python train.py --n_layer=17 --n_experts=128 --moe_layers=[2, 3, 4, 5, 6, 7, 8, 9, 10, 11, 12, 13, 14, 15, 16] --lr_router=0.000474 --rope_base=10000.0 --qk_norm=false --tie_embeddings=true --init_std_o=0.0 --optimizer="adam_variant" --lr_mult_up=1.12 --warmup_steps=367 --schedule="wsd" --decay_fraction=0.269 --final_lr_fraction=0.1
Below are experts of layer 11 (counted from 0) of a mixture-of-experts language model. Rows are named router (the router's row for the expert), gate (a neuron's input weights, with its number), up (a neuron's input weights, with its number) and show model dimensions 0-127. Each number is 128 + 24 x the weight over its row's rms, rounded and kept within 0 to 255. Numbers have three digits each.
After each expert's rows: "mostly gets" lists some tokens that are sent to it at least half of the time. This comes from a sample of Wikipedia text that the model never trained on.

# expert 99
router:177065114138144134119185131149137133139115066155115113103111113134100156174120131136141114085112171150147159113141115102173126137141095150137166096111128127121146135141168122148150126110099125084136118122126141110111124136127112122115119099079149146092093172138153096112149133116113142133126150083122095123077129123096153151142128168108102177126156152112123123140142178114126137153130
gate0:136140113114110117126162173077135126106159131110082160123097122131098127126135148167129123120103110178113168095177121096145125158130107108150124150123102167132113133161109129101126072142140107112123113192145148111102107121086094159120135153129125145134125128113146104130134165160124135158123139116113141152117176128089145152099079119079104128102111154152126141127119130196107120134123
up0:157118085144156146114122144099123126136155138143124166105093125127122168110121142139132130112088125128141116102182098119136130147093138080170106166089118132140132120151153137104136121155074111079094132153126179133155150110108097124102138116139122145145129074116110101094109176176122129156126142101110147163136163141102168125100111152106096151138111129188153154119109123148126118118117
gate1:157149124128082115105161133146114146115137090130130141132134119153109198140123154129133074087164143139090120110109109098136092128103065128126164108174137116093123138164115158116113093114139124103150127147139169131106117104151121117125146148128116097100132126117145095129107103135095167119121170132126085131132113116095187109130147118075127150126133169114113124154147134131132099099180
up1:132131124153136172092126095121168120078133095139144144134175149104109133146164153126143124161179130112116134103132131126141108151093129142135126146108164167113123129156123151168121099122123139110162116116132150120169161111131160150158089117111117146147126114142136120111070112172099097091145097133134100131117144169098121117141129145092104143151098196114105129144119180085130114168142
gate2:103147089120152129116148134123155125069132177137132115125115106133122166187107098125134133091158126076117143120160127170142170140104144108149134128141103157096141149148150093126149125154123107103143116119130172122192121123116150130155102133121159151146165133145118071137093078173168135118120127083105106152123136110092150138154141159122112128125121149106152127149120156119113088153122
up2:148166074112152112187128127165152107143093139125119165125138148122149091128123117125158131138153123141159109118168143144139104137148088130135117141132150092128144128131119099132128118111097158130163140101120097078101128124156134125148106102136102104118099095125173118153078067131120121114163144161138141125126135164145184138137152122124079097058156133156125118145104158129126162126121
mostly gets: " c", " sc", " ent", " Sc", "-c", "sc"

# expert 124
router:088093153115148083117184136181106162094125077134143141132134129118117104133121112134153116139118108128141117076130131106164118145117150167109148098129128173081136151144163160163140139136153117132158118149109156101115105107127122121140139138130157122102144107102132154099159113072090164169082150112102124078114101151117119146119149134165133116120156157119083127127133135133096121160115
gate0:119098117099111172130140151117149098091091079113164114134095121143131150122130143164098143112144131159144126131094116080159130110081168135104194099088116146084127147141165106108141149158144151091158132131163133107118156112127139155109123136119130158164157142092150150144105112103109147104148153176111125131103107117137150134118128175135146116160151120102133112083125136089143112136103
up0:106125132168084120101154163126110156157122100128142136128152140094122142169150082140112124136142141156128152128176129084121146090070150121106152092126093149130088108122149119138149140161107114143153144107144148154120125145097102090119114100153134141165148094130122112130140126137121107098145182166105126173126160123099107079157150138110129149129125159147127106135130131127078110189163
gate1:153098134135139121104161121133129124099129078166097139109154104128107100125075133148153113110161162092090123112138157094170158141102097164119104099129125175120135101119112114118156128117135141146144138145157119146075109110136144137141128131152151092120130114105146127103165111093118117115068148145161083134085099140107147148138103120092164134131151168132106097149172173122122124162121
up1:104148106135115158116130134103102151128109182125142110112121157145150148125142114136112133125087110158189117130105098133104098129134131113132086150142129114106100139114120129137118118122138085126139134091063139097147158157151073120132116071128064142141107138146125144123121130184101116117219106116108120095146158109135117106111133127126089115124135133103115137082125107139104134104131
gate2:146091122142174121147135139136189104109143126086119104138099132132123111147084183096135153119152128143162130105187164107126131176119122126152088108097084169099171135104108094100120169116128181119131116114130096136159122162124171104082134138165135136163123143125130140160158151118105154142115137133139146091157122151118110137110137134148133112173120129125115135113114158144142101144128
up2:109070145089106090155150110118141194119132091132160114087126105135136123089160155146102119132149115118125123097117087104142101127118100115096167119117177110172143125071113119125147104104196119077124157180129113152121160131128081135123146177110112129133135127127122153127149117109101160134118137093153114119124114154149148156136129121115141112168161133142122115119135134118120131121102
mostly gets: "\"\n", " Sch", ")\n", " bet", "\n", " |\n"

# expert 46
router:206143111127124137157208103089121127112127091128120130159116120125093120141097152122161158109111172161153118122098098095171117146092071146158162153164125128102087153153115131148163125141145098150142125168080157125131102116128131123162130118114137123098138114133144124101123118145126113101104140123133148139132109127079127129145099110117143134162122167118153155103110137111138124163139
gate0:134133103103101149135162130142127159152100146134102184123134133156135144163115153103142151092154173153103131136139151133136128177086110139125134111166150117130127137130162147150105133181118095126127113111069114127093133097137118115156111071093171103118135127151130107092121127108130108141148128120146171140085164146101148150122122157137126103120133094112157141163119091093115130116196
up0:125093148150170127141137144124151122120133084117104158168121119142104167102135168168159119141131138133105169105149120114087074131136141104156112152072103123144134132119143134126105123141080139118142136111123131142136103155077161144116144115120122155064133152151148133088129157126149177112086162132101106124146117141162141114183151175177134149099106130109123150136130107136146128119151
gate1:116188115145121128127157098145155155119116139152122110153141136113105102145116130117129113100139182140167104147130136117145142131091132097124116146195135169142139169128151161142133141154168140107138142136073153132117112136126115094162102063113105168162112120175167105109101110146168154118122152125126141128101105138125123151153159118120171135126163146112112111148135138116177155145171
up1:140095126143135147103104150143126125143084125141105158126123154139135136104163132155099121102133123097120150094101110123125143118137136153109134151068145104121096118127085132141083131096074087153105103144129102107109164138146143128135123146155123116102120149105074129134109179137097081123150116164112109100166129093083111139102109113159107055128166102134151166137132094114127143133125
gate2:136116135101121142131122130162174128083123168108104154164130111126134158184121119140137102079128131125127109097124165151150144102109119106138162121166102162167143104089103173142102157116138125119077130147098125134117117094139177134063140160141166113135167094150153118168136146151117121114114167121121147143126114115094160149113072112139145120127146108114139105127151131142098160145116
up2:113096179140093166090114145116140139133114178128133100109142094169125144090144139205076130067122122152127131138126109152147147142102117140126138119187168112132135109135126100121090179097107099129128128149145128128119144139127121121099128124117130111136128089118137079144075147153143127157114140130121116164126138108108193130098092163128150112167123137132122129118143118136115159149123
mostly gets: " l", " r", " comp", " rel", " pl", " fl"

# expert 103
router:148092090142085107078193111099102122132133102130130178133134125096130105132133105155161122082136131123092143077119102113164144102098109124122168147151102157123132141144117141135148142111160102115148091121110118152146102105134073137116127128132167151132134135097124105114179141123082130136151099151121151122107105111060156150143140120121145127128156123142152143103133143139119073112099
gate0:100147142106159137116168104119121120126175131138135147108127175121106102141129128147159129153124165121125112130121088115145132119149139124128150183172118102146133139157122114133146172127162158114157154120139138109148149161113119132149180179102134140100112189114099133162163075118100125109079153116081150122112114148116138112164128129172164118164106159166136108107079127130138116131138
up0:172093104103105079127117143151128131099118148123113116147136126166152146140157149128145107132093087118149164140119134129136084172157148157133134139121185142121139125077145138156099103132157152161125127102135122134125097143164095164090119134123117157152114130132188137164110084100126124172132089138134115107114136123145070128104096129123112133116129096090112126129180129124141148085160
gate1:107169088155105095105122157139092135136127123114155131117154165143165140154112141092130130121147134166101126110108149126152127143137118091122094173146050169150119154174156127113153090121104136122145132130147120150096137104096135133133140122109142140128141135163119119113127118152167153132168140144073125111141103137085174088164124148130149083178145126131151113106168100114110121153126
up1:151103155146156118173100144151102124104138094128143146121142113120097092127102173090111138088136160120136099119145115110102136108131084143097150106153173108107137139080146135129100094113100140126116127129108107107127123110168120126147090131152138093103050114140152161090124171120106127104103148127202145106126114095133133153160124127147129179128108113141120150123128161115126149111148
gate2:105131119128150139115173173171113156147164127117111140113104094150146108124104112154116140144105196132141113096140127086137165135101103115126127123127098123198110120155147156126135153126113097072135114109138174124112111129118101145126140119146115165120121100147122108143149120173118159134132147107164098138091148205085156139146128119126106135126139129143133124097140107144141080158092
up2:122111108102164144128156112167139163149163116146129127116130136119141108096112118148114180100159170122091099134136144129128160128121148123144131158130103121173121131173161129114143116151107080078160097117097148117156118134093095115138163099148109148111163109121186094150086133150125120097098114113161114134101139163118167080136137093130135160147142105149142169150121125133151110100098
mostly gets: "|\n", " art", " ind", " im", "|---|\n", " km"

# expert 88
router:111127158127131089108142140152099148083133105088115115100162078113124114121139119145119119087154155157121145108125110109151094125116105128093116079101143133105136137110128143155115136123161069174132118147110112105111107145162119135135076153114148120088092169126138153117129107162097152125125098148142117102095085126112151134133151170150135124090178147109097120108163151132126165165098
gate0:148149119148137141150134110157138146126158136143127141157115116153164158127107103130148099111103189133116134102178134104164129165149153165141098122156134147118095172151110153118122130183141099135135112112117105116088153146116105086134095118108150191131122138149151093130121153154139143111135084097140124136129163126136164099190147172082114128134141153116135114100138148133120078117148
up0:138147153179185105117109156125126123129157124141119138130130151111124172133129113109152103143131119137176179118175117141144136093141116107157127096127146151157122170083105098121122134152171098163146122131130134094159114138103125107125080142117109173118123118142171141146117112123136109136160117127137134126212142130128119124130134111128122151136106180184153104140155155157144108082102
gate1:113082144161091094148145125149141159141153121134174100184142114149120100146109126163094084156133114115144125116117123110116120084119120125126138095118094143068116125099113147133119139113064105161122114156126141171098183166133170098149123133102146138125152174135171118134150101126120125126110146125155117112104111096124118161150146137092085123106128138087119114139111147117101155101114
up1:146109081135125155134097154109114097110117146088141145130094126126121128126154121090139195139098142135110133138158140107143134123133168123145173159166127122152133067135101152127141131164156156116122128135108150148137116139079084153071138136138114118129134122150098128085093140117112123138136158123159179163120175146173134109125153094148131178140143141140133124087142114137162117109089
gate2:156123114090156099071133107121138154102123125141139163114128109109148092117094135125093074076164149154107094093177099138123144143141118133105128081119152135113123134112136105132135192136133114140120084120138148140138121149161131140110147151110139137131119154178111168106165132124130085159115095159107124135096108105151130149136113138175130111151147159117083127132126168107093090119134
up2:153047083116127122110122078130130154144150142122130163125119132168149110104161122148134161109179109107107162141104115141150114158132151154114153143127124128144124119130139117164131179140142121129153083130133123111155135111142154122120184079098101162102157117094098154101086090108146130131122104130138151123143067147125133151137139155138154139113175093119134116156140149127130161158124
mostly gets: " De", " Je", " Le", " Gre", " Nor", "eneral"

# expert 65
router:183105140118133076142150141148155138103109085086128124128100088139118172121122113099151137132126144132145146085153121135182133123145107135127124095121102134121139126156129129129110131140158083130153082102135168137121113106163139179113111142144105126079114126115103129150146130148128144113085119126175128111101103157096160175159145100129126136088169160088125138100162086118119114161143
gate0:131098152085116118121137141141156153109123090135137102173142134137141153113089135145150076105152134113147098155141125124157156122136132126137130120133136117168113124118146129127162104149134110103179147121101079080127118132136087130145136143136128117151111147094155076081131112156111110118153105177135119147053140113129141108156132130124126153122178133113111084104179166102156135084138
up0:163115144099115092150136084130202124131127102094125156176101117152112163108128124158150121114114137107160145156164150122146133182168101132118163100102126143156112151131157138142129131109147140107132112128153127137101105074099066152116143146130101129127137133079152120137118110157171143116128104109140168110108117163110112112130116115099091147133115088112103110108147080140148100134112
gate1:139136178142155067133131154129131131133146116117099130113120076145161159120136102142123139119149120118124183118113112140148109131148130072124144105157143159108123128136133127124101139121172072162158153126093118141170069174122130139086139096087138131127120129142154140143121115170093138122125119113139141164147104122122183161128158116097131082147123168141120127101146100113093154097109
up1:109104144124109119129109125104138131106117138120110132114110089134138144126147115144133106119102104123138171164103109126153109152121118114132141129146101145086112058115114148103082176144150098117135140144109171165139060120136160122099102131093138132128117144135087145128130164167163150126129136122116131187101129132092147154146137097165148067144131136092106151093164088139100147135165
gate2:120137126163155131127141118173102119155112163107089128131160100110107107136128113161141156157143124143119094116155118142105141077117134141151101156131098134142109116148098138065113137172165155147170155127125158133110123115132180110153123107152103145109142140129102156141078114130101153133165105127086100118100113151088174155142093079126127109129148170142162102135100099148128144146112
up2:113148141155101179103127132164103106125063130117103114153136158095117107128127119113109131100150137111112111135123120083138140116143099155125129146118103097107127112124112161107153159141154141152172069123125107111116159111117102102158067131180141117123127109095109124109141141144135106112139122195146112107093145144148106128180141116137099127154145096084156120109116165145147126171101
mostly gets: "L", "R", "W", "M", "O", "I"

# expert 11
router:137140141123135149107152151076112132068109113138109107111150147113136138200114147165128105116093151102120106112136094126202119137133111143157103090137121143146135133130156135119144124129142127097093118137118178097104121118122148062158116130149146150077109151109144124118179131164143147119105142144122115098120098106147110146138118152100122094135104097123146126074143123141090108093132
gate0:147161108118137170157106103124065098145164105152117144153161136145135137171142112138155166102132165087130119114160110145140128097104174181134119158160105106151140142128153135097188126133111156111117109133129125156170152114134134118132130135168091116095143105139156110111105137088147128110122162115122099103155148127128128089103103165113111149129128107125148143137154132148095068112101
up0:119136139149155131155109126110091123118131124104153136148181116114129122181126144151102165104122145130131108112195091121137173106136163107155126100129122105168135172111118106071150112145138157145086151119139135141144143112137169105144120144176097100101088101102127118102150117100117134192119142099126091115123112106129138118107117123145115128125112137166143146148162100157093104080133
gate1:151125128155119098086112134129132107076101157155125162128135135126109181150157109107126159102106131105144147144124130119148144114161100161149097158119183137097126125134157106080151114143126121118126139129163127118120109074106166086115149114082121181155148068140104160098145101105156175116128108125153110173150085110127121119135101134126139131110143115173137144118127111139093143120126
up1:107137160126113112138146147132105144140157105119134118120124100131130103085141099168131112182151131162101103107136122095083120149108136141088108111129113131119145117123095162165115120155099134137142164138090137135182107171112094173149129146161098061124108153117095105142123114142101122149148060111095162113103127160112130132114113094142098139123135149088127091167161139132136136136130
gate2:104146123133117111157134135136144136130148119065175146127149131139157169134114109164173093119175150146128136123134162127129104112098135192136108089157130130118130125135124147113131124173108105113134118121124132086065095129111092128129151160106141119114125147109138140162128142156131157125126129155127094151114166093118118062087112162174116150133099132101124157122143177158129142102164
up2:068107149113062123134140130113134139091114164180148123135130107140115170136152135158135108129145112157112138153117107101130108112140087108109143089156140117145137154121095131099108155124141130140102116147157130102126139132095157123078146167146107099130136147125132122111201160149126147135126109168148123192108135171123135119118107123150139081160142137142131131140136176170098123103100
mostly gets: " for", " of", " on", " from", " after", " to"